{"hidden_size": 192, "d_shared_expert": 0, "routed_scale": 4.0, "head_dim": 96, "attn_scale": 0.102, "parallel_block": false, "optimizer": "adamw", "max_seq_len": 1024, "train_tokens": 444900000, "max_steps": 6789}
Below are experts of layer 4 (counted from 0) of a mixture-of-experts language model. Rows are named gate (a neuron's input weights, with its number), up (a neuron's input weights, with its number) and show model dimensions 0-191. Each number is 128 + 24 x the weight over its row's rms, rounded and kept within 0 to 255. Numbers have three digits each.
Before each expert's rows: a language model's description of what the expert responds to. This comes from a sample of Wikipedia text that the model never trained on.

# expert 19
It responds to: Determiners starting a noun phrase, mainly the, a, an, its, their, often right after of, in or with.
gate0:134140098107141141119168123114092115101089116129116157142134172127085111149113096098118135149179106117135132091135152117115100126147138144142110154109125150142139100119137100157086101085126174119106107111102161118129157096110107126150120126120141112139095117054115175097147144166128153120148131125116081111144145155122170106141129148079111112160090110152142122163112111131137145125083177072137147076099116138132129122130095109137094112123160124152148157118107171116145156145109136125094158142132137147108145151077159134166115150121116073131120113133114134157165099094099146129
up0:093096089121133159149121091179146121098084103118162130125125146156121110137109145095149115191174152129159113118145145140147125167166127146107101120114127151134110141137127120113106166062123176129151123102102134135125140113098091119110103148143129089146140130131110142078152169190131131167118116112156097108118124130090115097123099142081145102119068155143107106166145120117115102148128185088123135128091118134092106152138113140138090100128143104155156156108097133109130133127160146121118137130125133107108149125081137148106160163137161103120126100121115147166155118099129119118

# expert 1
It responds to: Word-final commas such as s, a, ing, and day-number commas in dates, plus pipe separators in filmography and award tables.
gate0:104105160119185149128146089132150166110145108133072119092123136113096140150159091116121153104105117136098126161151137124140184107097113123141124160147062169143138143184093110161151099115119149160113118136122127130122088100137150114124163143098108116085105110137131123150114132076099152123142135154125169147131112101167100156153149167136140109141121123121145093123156119138130072149146161116165115110124139109128094130102115086107129097138138134134116127127164152116171140120117109125103117118169105125140149109115155117142102156125105130172148091121159131131122080077122093168
up0:135144180132155098131101141107124125133093107120141173149155118140131181146120151107134143158128149147112130110136148161105134158177087164113137127132161128130143133098160121130111110158120107116085146096170138076138148123117104113132172125131161109134121142116139107132148168150166120111118110125116154158085139127144128128121129172098141096146146112144190115142092128114123130148149106058169112091144148123132122158110148142137132162109102170154095155165107144116164111157139143180092098152092129116143134148138089143131140155106129176160151157144105130140169159127169141108

# expert 45
It responds to: Determiners and personal pronouns after prepositions or verbs, mostly "the", also his, he, it, its, their, The.
gate1:144158139142139104122122122120128088149122170152097138130109107104101106121133093143143133142112105154120153161154078121114109085170062155128113150124104123072140103130146083139113131109142133136095145107156174102098113179141106123132160121095158155128139150116107091128157141120112096143192129128132120151130103136149089146142131155132105143142146125133153133135144135164142110138166158103099089107141133140103178160132108129096135180117139120108148076135143118119147090111111187116129135112071134084136092147074154152107137117133119137109122138154136107118157147157126130167
up1:158117131131140112113127101129146092176110125154078155109101134129119152148137115117128103157102106106119159139172096124125152087134143160132131117125145135103111125087171108155123113149086143100111173114163140097132118163135101104088164144110124159125123146095105081146133159130150138135121114128118108136097128179163115139158149133165122140115165130153141160126127159144147106167113135168108120071118115152137150126138084142105164178104099109117147094119138170151132093092104134126100164118091150074084121131125146113077099096149123104103148141130159111115159172138109129127

# expert 4
It responds to: Word-piece fragments inside proper names and taxon names (Wh-il-st, Lou-d-oun, W-yl-er), plus pipes and zeros in sports and election tables.
gate1:111152159146155185162144110132142148112160095121106134128153112184157126122116121104140126123138087137140068112107138100105140159138167169147148105155124122130109136119162099142128136142146064115074068142140058131140118145157075136087163103102114108123099125115121161137119145133146108105150146127155161135160158128147101155129127115132124122150105114147131130091103126153146143138129155168123135121109069104146144129162135118141114123111108184084146134112141135126103169111113117151110135170149099085118099107116116099148128168107131129122142133115099147117109156139129076141
up1:124118121120109111135170134146128128098140100094119069185098142116117138151112144119115086167148128133143155114133117122121084123162114102107136130156120143146117123117172093125168070142161131092142099114150140133177140084125113112114180137139149080132146144129113100134147090123162108115121146114091112159088132090099120115127114122111116181076128164180079133113151117129125152134138105134117154091138166132121144129125131153149108150114105144113123148104114091138143153151165156141125129113092083136163082114144125116135168159108081123160154101116121142158162122168138131116

# expert 12
It responds to: Middle word pieces inside foreign place and personal names, often Romance or Slavic, such as Lausanne, Duisburg, Pașcani, Simón.
gate0:115130125117130181160121116120155142128101150140125094130152108151117150140162136130126118121193085091142160139088121150109088119165165164118106132125102121135121161131164121126109149153155134072067155118112161095082172129122122151095131087148112172142111149129143123116118100107105120138154094146130109132103111110122099097145153112146156096133178094139124147147096146128088138136109151133145131136139096151103053100107173165149131143105170106141127139142153143133108147159139131074121133111146141148131094099126148122107130107126136127125123138154126079094145135086088135124
up0:124164118100092145119101136096097056138114107128123072116139128117122140118081135135122135105118108111090168156154063106139141123120166159096104178077116126134103130147150106127117147131158132135130116155085151138113106119106152123138129080167143123109145123137138095132141105159113141123128123123149168116152090099083139141162146128187143132136146114160125127122123079162150115109135163141146139105110113142135120127122108121151154113132155178159136116072111117113104072155094140144111136127142126154119107130110112177138097149099163098131112154134069144137115154123146155105